{"num_hidden_layers": 11, "hidden_size": 320, "n_experts": 64, "experts_per_token": 2, "d_expert": 96, "d_shared_expert": 256, "hidden_act": "squared_relu", "moe_layers": [0, 1, 2, 3, 4, 5, 6, 7, 8, 9, 10], "router_score": "softmax", "normalize_top_k": true, "routed_scale": 1.0, "balance_loss": 0.0155, "balance_bias": false, "router_z_loss": 0.001, "init_std_router": 0.0268, "lr_router": 0.000915, "num_attention_heads": 5, "num_key_value_heads": 5, "head_dim": 64, "vocab_size": 19604, "norm": "layernorm", "norm_place": "pre", "norm_eps": 1e-05, "positions": "learned", "qk_norm": false, "attn_scale": 0.125, "tie_word_embeddings": false, "parallel_block": false, "init": "uniform", "init_std_qkv": 0.0329, "init_std_o": 0.0329, "init_std_up": 0.0329, "init_std_down": 0.0, "optimizer": "muon_variant", "learning_rate": 0.0072, "lr_mult_down": 0.7, "beta1": 0.95, "lr_head": 0.00408, "max_grad_norm": 2.0, "warmup_steps": 200, "schedule": "wsd", "decay_fraction": 0.804, "decay_shape": "linear", "final_lr_fraction": 0.0, "batch_tokens": [65536, 131072], "max_seq_len": 512, "doc_mask": true, "train_tokens": 486500000, "max_steps": 4982, "dataset": "wikipedia_en"}
Below are experts of layer 8 (counted from 0) of a mixture-of-experts language model. Rows are named router (the router's row for the expert), up (a neuron's input weights, with its number) and show model dimensions 0-63. Each number is 128 + 24 x the weight over its row's rms, rounded and kept within 0 to 255.
After each expert's rows: "mostly gets" lists some tokens that are sent to it at least half of the time; "comes after" lists some tokens at least twice as common just before its tokens as in all text. This comes from a sample of Wikipedia text that the model never trained on. Tokens count by the router's weight.

# expert 57
router [179  76 155 121 153 144 121 130 105 128 132 150 139 137 128 118  99 170 120 156  79 127 177 119 124 192 139 173 125 151 108 118 115 153 138 104 126 126 106 153 124 120 116 158 106 160 133 105 143  95 173  98 108  90 133 111 139 143 129  88 124 138 186 130]
up5 [146 124  96 156 110 158 110 145 127  90 110  79 144  96 150  94 109 152 119 141 150 127 186 125 123 148  83 146 114 154 104 158 158  72 127 133 160 165 126 113 134 136 153 126 119 174 134 109 126 136 143 114 120 147 177 133 108 123 172 108 131 153  94 105]
up6 [145 116 163 147 123 155 117  93 136 154 124 122 126 123 100 106 144 150 118 114  70 129 144 148 151 145 117 159 151 180 200 122 128 147 143 139 132 119 145 116 143 123 119 140 126 131  88 159 163 122  79 126 113 123 111 116 135 149 133 116 149 166 118 147]
up7 [115 118 139 141 116 130 193 149 133 128 152 194 160 146 134  79 108 148  85 192 147 113 135 147 113 104 124  75 106 139 115 163 130 142 125 163 136 135 105 127 105 121 114 138  99 145 166 170 120 166 151 104 143 121 147 162 170 126 153 118 102 115 150 138]
up8 [110 102 120 134 125 134 106  86  90 114 100 133 134 142 130 146 100 136 160 131 133 163 104 165 133 160  92 161 147  98 122 129 158 174  93 172 126 109  97 118 129 110 129 115 148  84 121 126 111 125 152 117 117 138 115  98 127 105 120 139 167 114  91  90]
up9 [186 119 139 152 128  99 113 152 144  97 122 156 139 126  79 151 123 137 101 128  94  93 135 143 116  97 133 163 113 133 141 128 109 143 134 130 173 166 107 123 125 128  67 171 102 138 134 128  89 110 116  93 122 114 160 133 124 147 120 105 109 117 177 138]
up10 [ 80 115 164 108 171 151 131 159 143  87  91 157 111 125 161 158 100 136 102 117 111 170 136  98 107 128 149 132 164  86 102 107 125 172 124 122 133 147 125 125 135 141 102 134 149 151 101 181 115 109 164  97 135 153 134 123  82 154 120 128  94 111  95 107]
up11 [148  98 168 111 144 129  89 151 110 101 128 195 126 129 148 121 131 119 108 152 143 100 160 109 121 112 150 133 121 102 171  83 130 140  92  90 128 171 128 105 106 109 105 142 159 105 128  88 121 143 123 102 116 133 112 134 124 116 159 116 122 127 145 139]
up12 [107 136 198 117 106 112 103 120 134 144 164 151 108 139 147 124  84 134 169 118 131 180 130 136 112 162 135 162 140 149 188 117  92 123 109 126 161 103 124 128 142 124  98 133 136  95 124 142 140  90 124 163 103 124 151 133 142 138 143  90 117 121 121 157]
up13 [134 147 137 109  94 176 154 141 125 144 145 123 111 105  88 160 139 146 162 143 112 185  91 131 124 150  97 145 126 142 164  82 144 147 126 127 146 101 126 141 122  88  85 125 155 151 122 148 137 141 141 152 136 147  86 112 135 118  95 143 136 136 103 139]
up14 [144  86 123 136 165 117 112 146 112 151 122 150 127 149  83 124 129 126 139 139 131 115 131 105 105  78 148 113 139 147 148 113 138 123 128 121 109  94  96 112 115 161 166 135 122 149 125 148 128 121 106 111 140 178 107 110 125 135 169  91 126 177 132 139]
up15 [147 124 130  99 170 119 139 133 190 140 102 126 148 166 122 120 116 154 111  98 145 121 142 131  81 151 111 141  89 111 118 132 120 182 137 149 137 124 115 154 150 141 144 119 126  96 140 129 133 113 167 139 173  94 147  74 149  97 111 127 122 122 127 126]
up16 [ 99 120 121 140 118 138 103 156 188 132 111 119 134 107  99 136 113 133 131 119 100 139 124 119 111 132 131  81 121 119 131 139 173 117  94 176 120  94  80 106 130 121 161 146 128 129 130 139 118 126 109  86  86 111 145  99 148 118 151 131 152 117 157  94]
up17 [146 133  90 108 134 135 123 135 153 113 137  73 138 143 135  76  86 131 135 158 129 119 125  78  89 173 106 117 132  88  81 105 116  91 172 128 139 133 110 151 122 114 134 131 105 135 187 126 131 121 152 112 121 116 107 168 151 151 126 126 148 104 108 119]
up18 [115 124  83 135 111 148 173 138 100 122 132 150  88 145 140 117 109 144 145 116 122  92 130 139 168 146 146 138 161 141  86  94 119 121 136  65 110 144  96 178 131 118 134 121 152 109 140 139 123 122 152 126  69 135 127 124 114 148 111 153  91 127 112 119]
up19 [120 146 111 122  95 160 102 138 129 130 134 142 175 106 159 143 164  84 102 152 146 116 115 157  93 180 182 113 204 129 114 119 169 175 120  84  98 116 104 149 131 191 137 140 134 135 148 128 129 147  77 103 112 114  99 110  89 124  90 159 137 119 126 105]
mostly gets: "century ", "9 ", "4 ", "6 ", "8 ", "7 "
comes after: "–", "201", "200", "202", "199", "198"

# expert 23
router [114  79 120  90 127 137 140  96  89  85 147 144  96 157 158  96 118 142 112 124  95 134 151 122 123 134 108 123 146 123 101 110 110 172 163 108 147 103 122 148 134 105 130 161 102 176 134 114 160  85 173 114 113  59 129 130 130 140 160 101 113 123 160 142]
up5 [108 100 119 148 128 134  77 109 172 135 156 164 112 113 126 135 170 122 113 161 107  64 108 138 147 129 101 136 120 141  91 136 123 107  84 161 148 104  91 153 112 136 121 204 166  92 141 138 158 135  88 135 141 122 144 117 114  57 128 145 106 114 153 108]
up6 [138  65 143 157 151 124  94 121  79 145 133  79 126 123 112  65 106 128 165 134 122 137 131  95 141 114  98 127 141 167 118 128 130 132 103 147 139 137 139 155 118 146 136 165 102 156 110 132 140 135 137 153 171 145 125 135 101 116 106  86 122 151 138 154]
up7 [108 100 106 110 159 144  99  69 143 152 170 101 144  94  94 140 131 143 142 147 102 108 163 136 130 156 130 155  95 101 131 107 117 128 165  82 142 148  80 138 105 126 172 123 153 163 134 156 139 120 197 168 112  93 150 100  75 135 144 121  88 101 134 144]
up8 [158 137 149 149 136 141 106 134 114 120 107 124 132 164 117 162  82 153 141 147  83 113 133 114 140 158 105 111 120 122 142  88 106 149 152  55 150  63 131 127 132 137 150  81  88 129 138 115 106 150 165 141 109 142 119 104 113  95 112 125 119 122 134 130]
up9 [144 132 110 157 154 139 115 128 175 138 141 136 140 131 143 123 177 156 125 172 100 146  99 109 146 122 135 133 162 118 137 147 138 139  90 121  96 113 133  97 118 137 137 103 171 196 129 144  78  95 177 151  93  93 122  90 108 146 108 140 172 143 130 120]
up10 [102 170 149  62 118 149 154 135 110 114 122 137 111 153  91 145  99 118 139 166  60 121 146 113 122 154 109 149 132 143  65 122 121  95 139 135 172 152 137 150 130 149 158 135 134 111 172 121  69 114 126 162 138 121 135 104 159  82  87  61 151 155 121 135]
up11 [117 136 109 121  89 149 107 133 145 104 151 119 174 128 137 124 132  86  77 119 197 110  92 155 115 188 125 140 124 113  88 123 115 103 154 136 114  82 131 163 141 138 144 129 132 142 133 116 150 123 160 124 136 129 129 146 173 109 125 105 167 147  99 101]
up12 [ 86 163 131 123 104 104 126 130 133 121 143  77 111 109 106 156 112 144  84 115  90 140 120  83 128 137 119 180 146  99 121 115  99 154  97  94 117  97 166 120  90 152 145 123 131 114 148  88 143 101 111 106 128  96 137 122 127 112 120 149 153  95 123 115]
up13 [105 129 133 100 149 150  93 161  74 153 169 119 129 140 146 130 131 140 113 107 111 126 120 124 158  91 121 144 143 104 121 147 133 119 142 115 113 137 120 163 123 136 142 185 108 124 116 161 176 112 128 153  94 116  96 123  83 143 125  93 125 137 136 123]
up14 [100 101 125 171 157 152 141 126  95 139 132 132 108 113 118 120  84 111  99 168 126 133 142 137 167 103 127 100 138 106  98 165 109 180 140  77 121 107 125 184 148 141 113 170 161 127 135 136 151 128 130 115 144  92 101 118 132 157 145 138 117 107 129 130]
up15 [114 142 157 137 106  91 150  91 146 120 121 175 116 123 161 132 118 153 162 100 121 124 121 140 144 168 116 152 117 165 118 108 145 146 158 126 144  88 119 119  98 119 138 176 140 117 140 141 167 138 168 174 134 161 167 137  98  98 190 166 114 150 148 164]
up16 [117  89  92 100 159 114 111 133 147 135  98  93 138 215  95 118  92 120 102 121  98  92 127 145 136 134 136 102  88 135 122 140 166 147 130 143 125 129 119 135 142 110 165 150  97 119 102 139 113 132 126 108 139  45 133 136 134  91 152 136 114 110 130 115]
up17 [117  78 161 129 160 143  94 123 136 171 146 172 148 134 153 130 131 126 109 141 137 153 136 126 114 151  85 139 142 170 128 119 147 154 188 144 101 105  92 112 116 137 123 171 120 136 119 145 115 131 133 170 146 153  82 157 138  79 149 162 107 122 126 164]
up18 [147 134 139 139 151 152 132 149 125 106 102 185 133 141 158 166 129 113 110 103 143  99 148 139 126 133  88  81 125  98 142 126  97 128  88 114 112  78 163 100 126  91 139 161 141 135 125 169 111 119 152  90 145 160 174 122 107 114 146 107  88 151 109 148]
up19 [115 148 137 110 127 166 167 164 145 137 129 156 110 148 122 117 144 169 104 125 109 155 124 123 158  61  86 147 139 136  84 129 140  97 128 132 127 143 140 141 130 124 127  82 149 121 101 127  88 141 119 115 106 104 124 142 131 114 119  91 100 148 155 132]
mostly gets: "S", "H", "T", "F", "P", "C"
comes after: "(", "- ", ": ", ".", "\"", "; "

# expert 59
router [155 125 163 137 141 126  95 137 101 126 134 122 115 137 110 110 117 153 123 129 104 113 141  62 143 134 124  84 140 149  80 121 128 161 111 131 141 124  98 144 111 101 178 180 108 107 150 104 159  98 149 127 101 105 133 115 124 125 112  99 113 163 130 109]
up5 [119 113  86 130 138  90 150 110 153  64 145 114 147 145 118 118 121  91 130 120 173 127  92 114 108 141 137  73 110 174 128 108 121 101 174 135 160 110 135 122  93 148 156 132 116 162 137 166  92 126 107  98 173 149 108 115 151 113 121 128 158 118 129 100]
up6 [150 114 126 110  90 125 143 120 128 131 134 158 144 114 129 170 123 123 132 110 112 107 128 142 130 164 104 144 130 115 110  96 160 117 116 136 175 173  92  92 171  90 143 189 116  73 161 122 128 129 137 128 168  82 136 146  96 137 105 139 155 122 124 102]
up7 [125 132 135 138 133 117  85  95 176 131 129  90 154 152 161 164  94 112 102 158 115  94 156  95 111 145 100 113 140 141 105  86  95 130 109 126 159 135  87 121 129 145 126  80 140 121 169 145 149 125 134 168 131 138 147 148 166 127 123 128  79 127 153 102]
up8 [126 101 130 139 141 137 119 120 123 142 184 183 175  97 131 143 133 143 179 135 108 103 159  85 146 127 130  90 190 105 142 117 154 155 114 162 150 118  97 132  74 124 133 153 153 115 142 154 163 118 115 123 123 148 105  95 155 131 144 137 113 154 102 141]
up9 [147  97 113 124 104  92 112 159 154 131 136 169 182 153 115 120 115 112 128 106 152 104 117  71 134 130 145 127 116 105  94 137 111 116 129 145 187 119 151 148 127 152 143 125 159 122 173 111 129 149  89 139 128  96 168 103 143 107  93 148 117  89 125 140]
up10 [ 85 132 155 110 147 113 167 173  72 135 119  98 118 130 102 108 124 135 143 103 142 133 151 148  81 144 119 155 139 115 173 146 113 118 121 115 151  94 151 137 138 111 135 158 155 132 112  90 145  99 131 144 161 150 134 151  98 137 142 114 159 127  90 154]
up11 [142 121 119  80 148 181 106 106 105 106 154  93  96 155 118 103 130 112 151 155 114 147 174 162 113  91 134  91 125 140  96 125 150 117 108 101 139 146 111 149 152 137 127 128 128 127 145 144 125 125 191 137  86 105 115 135 108  95 125  75 120 166 123 107]
up12 [ 93 128 121 144 123 108 129 140 127 109 126 112 155 111 120 149 147 131 183 137 145 101 107 108 146  83 141 157 168 167  95 143 137 115 142 148 153 118 132 144 116 129 122 130 165  66 133 164 153 126 144 142 118 127 137 119 125 108 112 132 160 164 133 106]
up13 [147 177 161 126 156 137  96 116 137 114 129 130 165 150 106 113 115 132 159 137 109 158  94 129 112 139 122 106  85  57 128  86 154 112 105 121 118 131 147 127  71 157 111 165 150 148 144 145 110 123 135 107 142  69 158 138 100 100 116 140 158 154 124 134]
up14 [129 160 124 146  88 124 144 137  98 131 111 119 120 142 129 129 105 182 118 115  91 158 162  91 120 112  74 111 124 159 124 125 120 103  88 111 110 109 138 168 137 165 152  80 120 122 143 134 149  86 116 145 129  98 116 165 167 142 120 123 101 105 124 110]
up15 [154 165 174 127 144 178 157 108 143  77 156 129  98 123 158  97  97 129 146 135 140 123 113 100 131 182 129 117 157 139 100  96 123 113 101  76 145 143 126  93 144 129 142 134 164  78  88 185 159 133 122 140 147 157 116 143  93 151 108 125 162 130 135 135]
up16 [102 139 111 130 145 142 142  64  90 106 106 102 144 138 154  90 111 139 106 112 113 163 146 115 121 126 141 102 117  80 104  94 104  83  91 163 147 103 144 151 136 125 148 106 113  95 108 141 136 107 132 141 132 145  94 188 110 135 143 131 126 152 130 126]
up17 [153 132 156  84 119 165  57 134 122 129 140 127  99 160 111 103 118 116 136 161 103 139 130  94 130  59 109 101  94  75 109  99 178 146 116 113 120  78 150 124 111  98 134 120  99 147 126 135 128 160 162 122 134 131 140 154  75 119 126  84  89 141 127 154]
up18 [163 122 124 119 116 125 137 116 126 163 115 141 131 132 131 147 131 143 138  97 118 163  71 103 142 125 136 102 135 139 149 106 159 136 134 167 165 110 117 152 111 100 157 181 132 127 126 123 178 168 142 127 130 134 102 169 143 119 105 108 128 128 119 113]
up19 [180  83 124 147 127  99 116 123 163 130  86 117 158 127 140 129 153 128 118 132  98  78 158  83 139 128 133  97 118  90 114 142 144 193  81 163 151 148 100 149 103 126 109 114 141 118 148 145 143 113 126 139 110  90 114 163 133 110 190 121 132 151 129 148]
mostly gets: "Tr", "br", "Cl", "tr", "cl", "Br"
comes after: "the ", "a ", "and ", "\"", "The ", "s "

# expert 0
router [153  83 134  98 144  93 148 145  78 125 131 139 133 137 134 133 123 146 124 154 100 110 153  89 114 116 140 131 141 131  79 124  90 121 136  91 144  95 125 171 110  88 121 137 130 159 135 125 126 127 134 127 145 104  96 131 130 148 154 117 116 155 149  83]
up5 [121 123 113 122 174 163 109  99  90 144 162  89 109  90 111 100 156 134 116 136 108 133 115  97 122 132 105 150 168 119 149 187 146 132 136 113 111 151  77  96 163 139 133 138 135 160 127 125  99 117 100 138 122 120  97  89 127 160 171 160 108 144 153 101]
up6 [ 97 123 144  74 170 107 123  80 113 108 100 131 155 150  83 122 126 107  75 146 130 104 133 131  96 122 140 144 110 185 102 150 148 167 133 104 150 123 139  77 152  86 103 139 147 104 128 134 123 126 162 124 131 110 128 104 156 134 131 119 142 115 116 124]
up7 [126 121 141  75 109 127 128 101 140 113 120 155 171 143 120 141 172 149 142  88 130 112  97 116  81 177 151 101 139 124 148 118 133 183 157 103 109 118 140 125 154  91  72 156 118 167 156 128 118 149 118 104 120  79 131  81 147 133 196  98 179 122  87 122]
up8 [168 122 167 148 105 121 126 122 121  75 130 124 106 107 158 122 104 143 138 158  94 163 165 101 125 118 115 123 133 109 117 168 170 125 124  98 118 150  96 109 144 144 115 174 139 143 113 131 140 109 147 124 100 134 123 155 158 155  53 152 145 156 164 112]
up9 [105 132 132 136 144 137 122 158 144 130 127 147 122 160 116 122 144 158 114 147  99 171  89 118 127 157 101 182 120  95 137 100 134 149 114 155 125 155 136 128 133 110 110 115 136 147 142 151 131 121 103 139 159 120 166 156 130  93  63 127  83 114 108 106]
up10 [120  95 137  88 145 120 129 131 147 170 134 110 112 106 124 135 108 137 106 145 151 150 142 133 121 130 120 173 137 158 136 143 122 114 134 169  98  91 115 118 117 159 130 125 101  70 119 114 151 136  83 108 143 133 139 126 126 128 135 153 114 137  73 134]
up11 [156 113 109 157 160 119  91 118 133 104 179 182 122 149 155  97 130  80  90  91 116 105 139 134 149 101 158 100  69 137 117 142 190  72 103 148 130 130 107 121 117 114 123 121 133 116 157 158 167  82 141 151 114  88 134  96 107 109 147  98 146 138 136 126]
up12 [173 118 154 141 142 136 153 109 101 131  81  95 120 116 147 102 102 159 147 110 139 142 119 143 125  96 133 157 144 120 160 126 132 113 120  90  98  95 144 137 149  71 134 118 116 132 151 128  89 133 170 131 128 128 126 143 100 142 159 127 120 125 134  94]
up13 [152 120 151 135 185 105  76  57 130 151 121 119 198 132 123 120  86 141  93 182 120 113 136 118 137 158 127 112  49 136 121 135 146 133 113 118 142 125 133 180 113  99 128 121 145 132 143 145 130  87 135 154 153 118 124  73 148 162 131 133 100 107 106 114]
up14 [149 112 102 134  93 105 103  97  85 109  87 151 107 153 181 122 187 116 137  93 132 139  90  79 136 102 135 124 141 120 109 137 140 134 142 133 137 128 114 135 132 102 162 129 125  90 151 121 140  92 194 154 182 140 113 135 167 160 146 153 126 160 132 128]
up15 [126 141 155 109 119 158  99 133 111 155 128 125  96 176 152 151  94 142 151 134 148 136 147  99 112  87 108 131 130 158 147 157 134 113 107  52 123 108 151 172 125 140  89 132  83 103 158 128 127 147 124 104 116 123 129 125 105 118  97 152  83 130 161 132]
up16 [166 156 213 122 145 140 107 147  93 107 106 131 110 112 160 191 106 125 128 182 106 150 105 130 123 138 142 109 140 164 132 147  84 125 138 121 117 110 147 150 125 134 161 138 140  97 135 162 139  89 152 133 162 149 103 142 127  77  60 109 139 132 119 104]
up17 [129 122 139 117 108 162  88 155  92 129 114 120 143 122 126 133 106 184 137 138 156 116 164 135  97 107 137 109 136 131 100 126 132 185  97 122 121 126 131 110 125 164 124 134 120 120  98 111 136 175  90 143 118 114 110 135 122  99  89 172 131 128 123 117]
up18 [145 134 106 125 135  98 152 132 110 129 109 141 137 120 118 151 171 130 139 121 138 122 131 129  85 132 159 137 141 126 131 153  96  78 110 107 125 108 103  90 152  92 139 122 122 107 129 118 122 114 127 157 121 150 171 144 133 121 166  81 115 109  94 123]
up19 [119 127 103 136 117 128 151 143 162 127  96 124 115  76 129 125 144 133 150 177  86 103 110 176  96 179 115  99  96 127 121 152 118 136 128 118  97 103 130  98 113 137 122 130 170 112 110 155  86 147 128 131 144 136 119 124 130 148 135 150 164 120 109 135]
mostly gets: "N", "W", "Q", "An", "Y", "Gen"
comes after: "the ", "of ", "- ", ": ", "(", "-"

# expert 5
router [162  45 143  93 149 155 117 174 100 109 196 119 116 146 126 120 123 139  96 111  72 129 169 100 131 153 138 154 146 150 106 118 104 171 128 111 150 140 117 176 110  74 153 130 130 172 137  90 155  83 119 119 105 117 128 133 100 110 143 106  77 143 128 129]
up5 [132 138 127 142 141 165 139 102  99 154 148 148 107 140 118 177 138 114 145 136  85  93 153 111 139 151 154 122 112 108 118 131 114 143 126 107 104 177 100 120 177 141 148 189 110 155 153 135 149 107 124 137  76 109 125 117 137 155 162 118 133 118  89 155]
up6 [136 111 109 130 111 120 143 131  89  84 108 139 138 135 152 140 136  93  98 110 111  88  93 114 144 104 135 149 127 124 135 135  96 114 166  87 124 134  98 132 133  95 138 159 139 124 166 140 113 164 114 122 133 140 112 125 146 111 118 136 130 144  79 107]
up7 [144 172 104 180 110 120 140 147  76 136 138 115 127 152 115 103 137 155 120 126 136 158 104 115 139 128 107 136 107 153 160 117 110  78 114  96 111 137 125 136 142 110 113 127 152 144 138 154 109 138 134 117 141 156 136 120 128 116 112 106 126 132 117 128]
up8 [141 125 102 156 144 111 105 175 126 137 155 130 105 125 111 157 106 117 131 130  78 141 132 107 155 155 175 110  69 126 100  99 111 139 117 110 126 169 139 138 106  87 145 121 133 121 136 134 156 145 139  90 159 139 117 116 110 153 114 111 116 160 142 143]
up9 [113  82  87 107 164 155 148 128 139 138 135 112 136 110 117 106 137 129 111 134  59 164 144 110 129 104 147 136 164  77  90 144 135  75 125 130 142 139 119 106 116 119 154 141 159 120 132  95 159  98 132 151 132 132 141  92  92 126 126 114 141 118 110 120]
up10 [143  79 148 125 117 126 124 107 138  89 153  93 110 136 177 142 120 122 106  91  94 135 125 139 147 155 103 118 132 135 164 126 129 125 102 132 125 127 172 132 111  51 123 128 119 164 175 123 154 129  93 114 137 140 141 155 161 135 135 127 131 136 169 149]
up11 [113 133 164 115 139 125  84 138  89  88 117  89 112 133 134  98 125 159  92 127 134 151 105 117  93 126 136 122 128 108 109  87 117 121 126 122  94 108 138 187 153 109 121  72 115  49 112 124 135 123 107 125 103 110 111 119 145  88 137 130 146 130 157 112]
up12 [136 138 153 103 117  99 131 123 110 152 133 126 123 118 121 119 115 123 139  94 109 148 136 130 137 128 146 130 106 117 144 100 119 108 127  72 187 103 168 152 112 129 122  97 134 128  99  91 145 122 151 114 117 142 102 159 145 111 137  92 139 148 108 106]
up13 [130  88 165 163 164 117 116 105 135  97 134 178 153 121 141 134 131 105 149  77 139 126 129  91 119 103 104  93 119 148 139 102 172  98 100 146 138 128 113 175 122 175 150 114 147 135 128 139 170 152 103 123  91 128 155 103  98 131 103 137 119 121 155  95]
up14 [154 150 106 167 114 130 146 118 127 117 153  85 115 116  93 125 169 143 154 129 120 171 125 120  85 157 154 104 133 141 114 128 117 133 122 160 117 113 103 120 134 106 109 145  84 114 151 121 120 111 119 108 128 133  99 123 110 113 143 137 165 147 115 107]
up15 [215 114 162 146 138 190 112 136 123 130 137 126  92 112 133 125 120 157 113 120 102 137 150 116 164 145 151 149  92 109 129 161 127 124 157 101 157 104 156 160 110 124 122 114 146 127 176 198 112 123 150  68 127 113  77 132 142 105 145 149 120 115 161 136]
up16 [116 144 156 102 137 106  94  86 165 140 156 127 112 139 129 136  80 137 125 156 140 128  59 120 116 130 118 146 159 143  98 115  76 131 152 147 142 143  91 147 179 157 108 119 170  89 135 111 115 110 108 157 128 173 153 125 126 146 139  95  85 147  99 115]
up17 [ 95 143 148 139  94 121 110 151  92 151 147  95  92 101 142 123 152 124 112 102 128 113 116 125 129 139 149 174 131  97 139 110 159 154 121  80 148 142 166 126 101 189 114  98 123 117 151 137 112 141 133 151  97 146 137 120 151 159 113 155 125 157 145  92]
up18 [ 83 128 109 111 137 134 129  97 125 141 147 159 136 145  99 134 122 139 146 150 127 153 151 100 124 128  89 102 153 153 111 139 146 108 162 147 153 144 128 132 110 132 125 119 137 125  94  92  71 140 189 124 127  98 155 128 155 109 126 124 172 166 151 123]
up19 [118 110 182 123 127 102 158 117 170 129 152 106 122 123 144 101 110  75 150 163 108 137 116 116 145 102 127 162 138 152 134 159  95 112 106 118  93 137 176 122 119 105 124 154 122 122 142 129 115  72  96 129 101 129 148 134 115 109 113 120 126 133 109 138]
mostly gets: "Loss ", "Win ", "Turnout ", "MF ", "FW ", "Species"
comes after: "| ", "- ", "201", "200", "202", "–"

# expert 30
router [157  83 141 137 137 115 146 143 114 159 136 150 137 146 147 147 134 143  88 146 108 126 139  75  71 164 111 138 151 137  98 115 103 145 148 145 151 115 145 151 102  76 153 160 120 179 129  98 144  97 158  98 153  92 118 194 126 123 138 100 106 124 177 146]
up5 [115 136 118 116 113 154 174 131 153 144 145 162 107 146 104 131 160 125 115 144 127 103 117 118 128 174 133 131 138 128 100  79 133 102 156 158  95 141 148  72 152 132 147 101 115 121 116 115 128 136 169 129 190 144 124 154  97 145 117 116  90 129 129 130]
up6 [155 108 143 105 137 149 155 128 137 133 135 143 126 201  83 111 124  96 117 146 150 147 131 115  96 132 139 121 133 106 125 132 144 136  97 118 171 125 132 152 149 121 138  80 154 132 117 145  75  65 170  56 138 149  98 146  99 110 154 159  95 111 144 129]
up7 [142 121 146 114 107 104 184  74 127 109 117 124 127 130 101 151 109 102 111 120 137 128 139 134 146 125 146 148 118 147  84 137 114  87 107 103 114  68 109 123 160 149 127 105 135 112  92 123 147 143 149 125 123  91 143 146 135 153 158  74 157 138 142 164]
up8 [ 93 144 125 123 136 146 169 126 107 138 120 199 150 136  92 136 124 130 109 158  86  98 101 117  95 157 140 142 124 146 140  93 146 132 144 172 117 153 153 131  97 103 147 173  95 149 152 144 108 138  81 139 103 123 150 127 139 109 148 168 128 118 126 123]
up9 [ 95  97 107 110 106 118 139 161 157 118 124 145 118 158 146  89 112 162 132 133 122 165 115 114 137 101 175 143  84 100 117  98  92 132  97 127  85  62  99 150 141 142 113 108 133 147 111 119 107 116 150 122 112 137 192 111  93 107 116 120  99 148 176 123]
up10 [112 155 128 116 152 143 107 155  84 152  92 115  97 139  91 126 138 100 151 123 125 109 103  92 162 167  69 114  96 183 104 124 161 122 146 164  72 113 156 117 163 138 162 124 148  98 135 137  71 137 139 151 158 135 116 172 143 133 132 142 125 162 135 129]
up11 [129 120 124 153  70 184 129 138 104 193  82 148 138  81 139 168  80 109  95  88  99 166 175 140 108 136 165 170 132 108 143 139 114 149 136 121  94  99 104 152 139 138 142 118 136 136  98 147 138 161 162 137 141  84 123 104 146 145 144 147 125 148 118 122]
up12 [114  59 141 131  91 131 145 119 116 124  85 126 145 160 137 119 153 157 168  93 112 131 123  99  97 114 132 129 129 118  94 135 119 152  88 130  83 125 146 141 127 117  86 125 147 114 145 123 117 117 120 114 138  77 136 115 129 120 152 134 171 135 141 153]
up13 [132 169 123  92 128  92 146 141 124 142 128 125 140 110 124  69 139  91 139 135 140  91 133 139 130 139 150 132 138 166 172 115 130 129  91 155  96 112 135 152 138 128 139 156 146 127 148 124 155 169 145 107 131 114 119 131 115 117 123 177 120 137 149 151]
up14 [137 112 101 103 123 116 100 160 105 114  96 153 149 106 175 128 139 129 117 107  94 147 175 102 148 122 157 102 118  85 154 118 145 114 129 124 169 152 129 133 160 145  79 155 118 124 112  88 161 185 154 105 105 105 149 126 165 163 127 119  91 176 123 121]
up15 [146 151 133 135 128 133 117 148  82 122 132  92  96 116 115 150 117 133 110 180 132 149  99 130 147 139 124  76 134 110 109 122 134 144 135 134 134 101 152 174 163 125 160 153  88 143  90 150 117 128 143 125 118 100  88 103 180  92 125  91  98 113 144 130]
up16 [105 134 140 103 137  83 133 151  94 142 116 149  98 141 138 184 145 154 122  93 130 110 171 111 103 137 108 121 132 114  97 161 114 128 176 142 120 136 172 157 126 109 163 105 127 122 108  81  87 112 122 145 112 123 147 142 140 116 150 107 112 162 145 173]
up17 [149 121  45 122 100  85 128 145 114 138 127 136 150 138 167 111 135 135  76 145 135 150 120 113 123 133 164 123 127 144 167 165 131 150 164 118 137 119 111 125  98 110 112 164 121 163  94 127 148 133 114  91 122 115 146 137 157  82 121 125 126 125 113 155]
up18 [175 154 123 127  95 151 156 118 208 132 140 100 108 118 114 107 139 169 147 106 143 153 135 109 118 149 154 121  98 137 134 163 123 151 157 135 140 133 105 134 121 137 121 118 114 162 100 101 112 135 129 115 141 124 133 151 117  92 134 124 172 119 137  97]
up19 [128 163 136 148 109 177 155 151 173 128 115 148 129 155 123 148 104 134  99 120 111 149 138 103 100 170 105  96 174 138 133 123 108 138 182 129 179 184 123 139 123 110 129 150 103 147 113 144 107 126 104 124 153 122 126 106 131 101 163  96 141  74 129 116]
mostly gets: "used ", "worked ", "held ", "moved ", "gave ", "developed "
comes after: "to ", "was ", "and ", "were ", "also ", "is "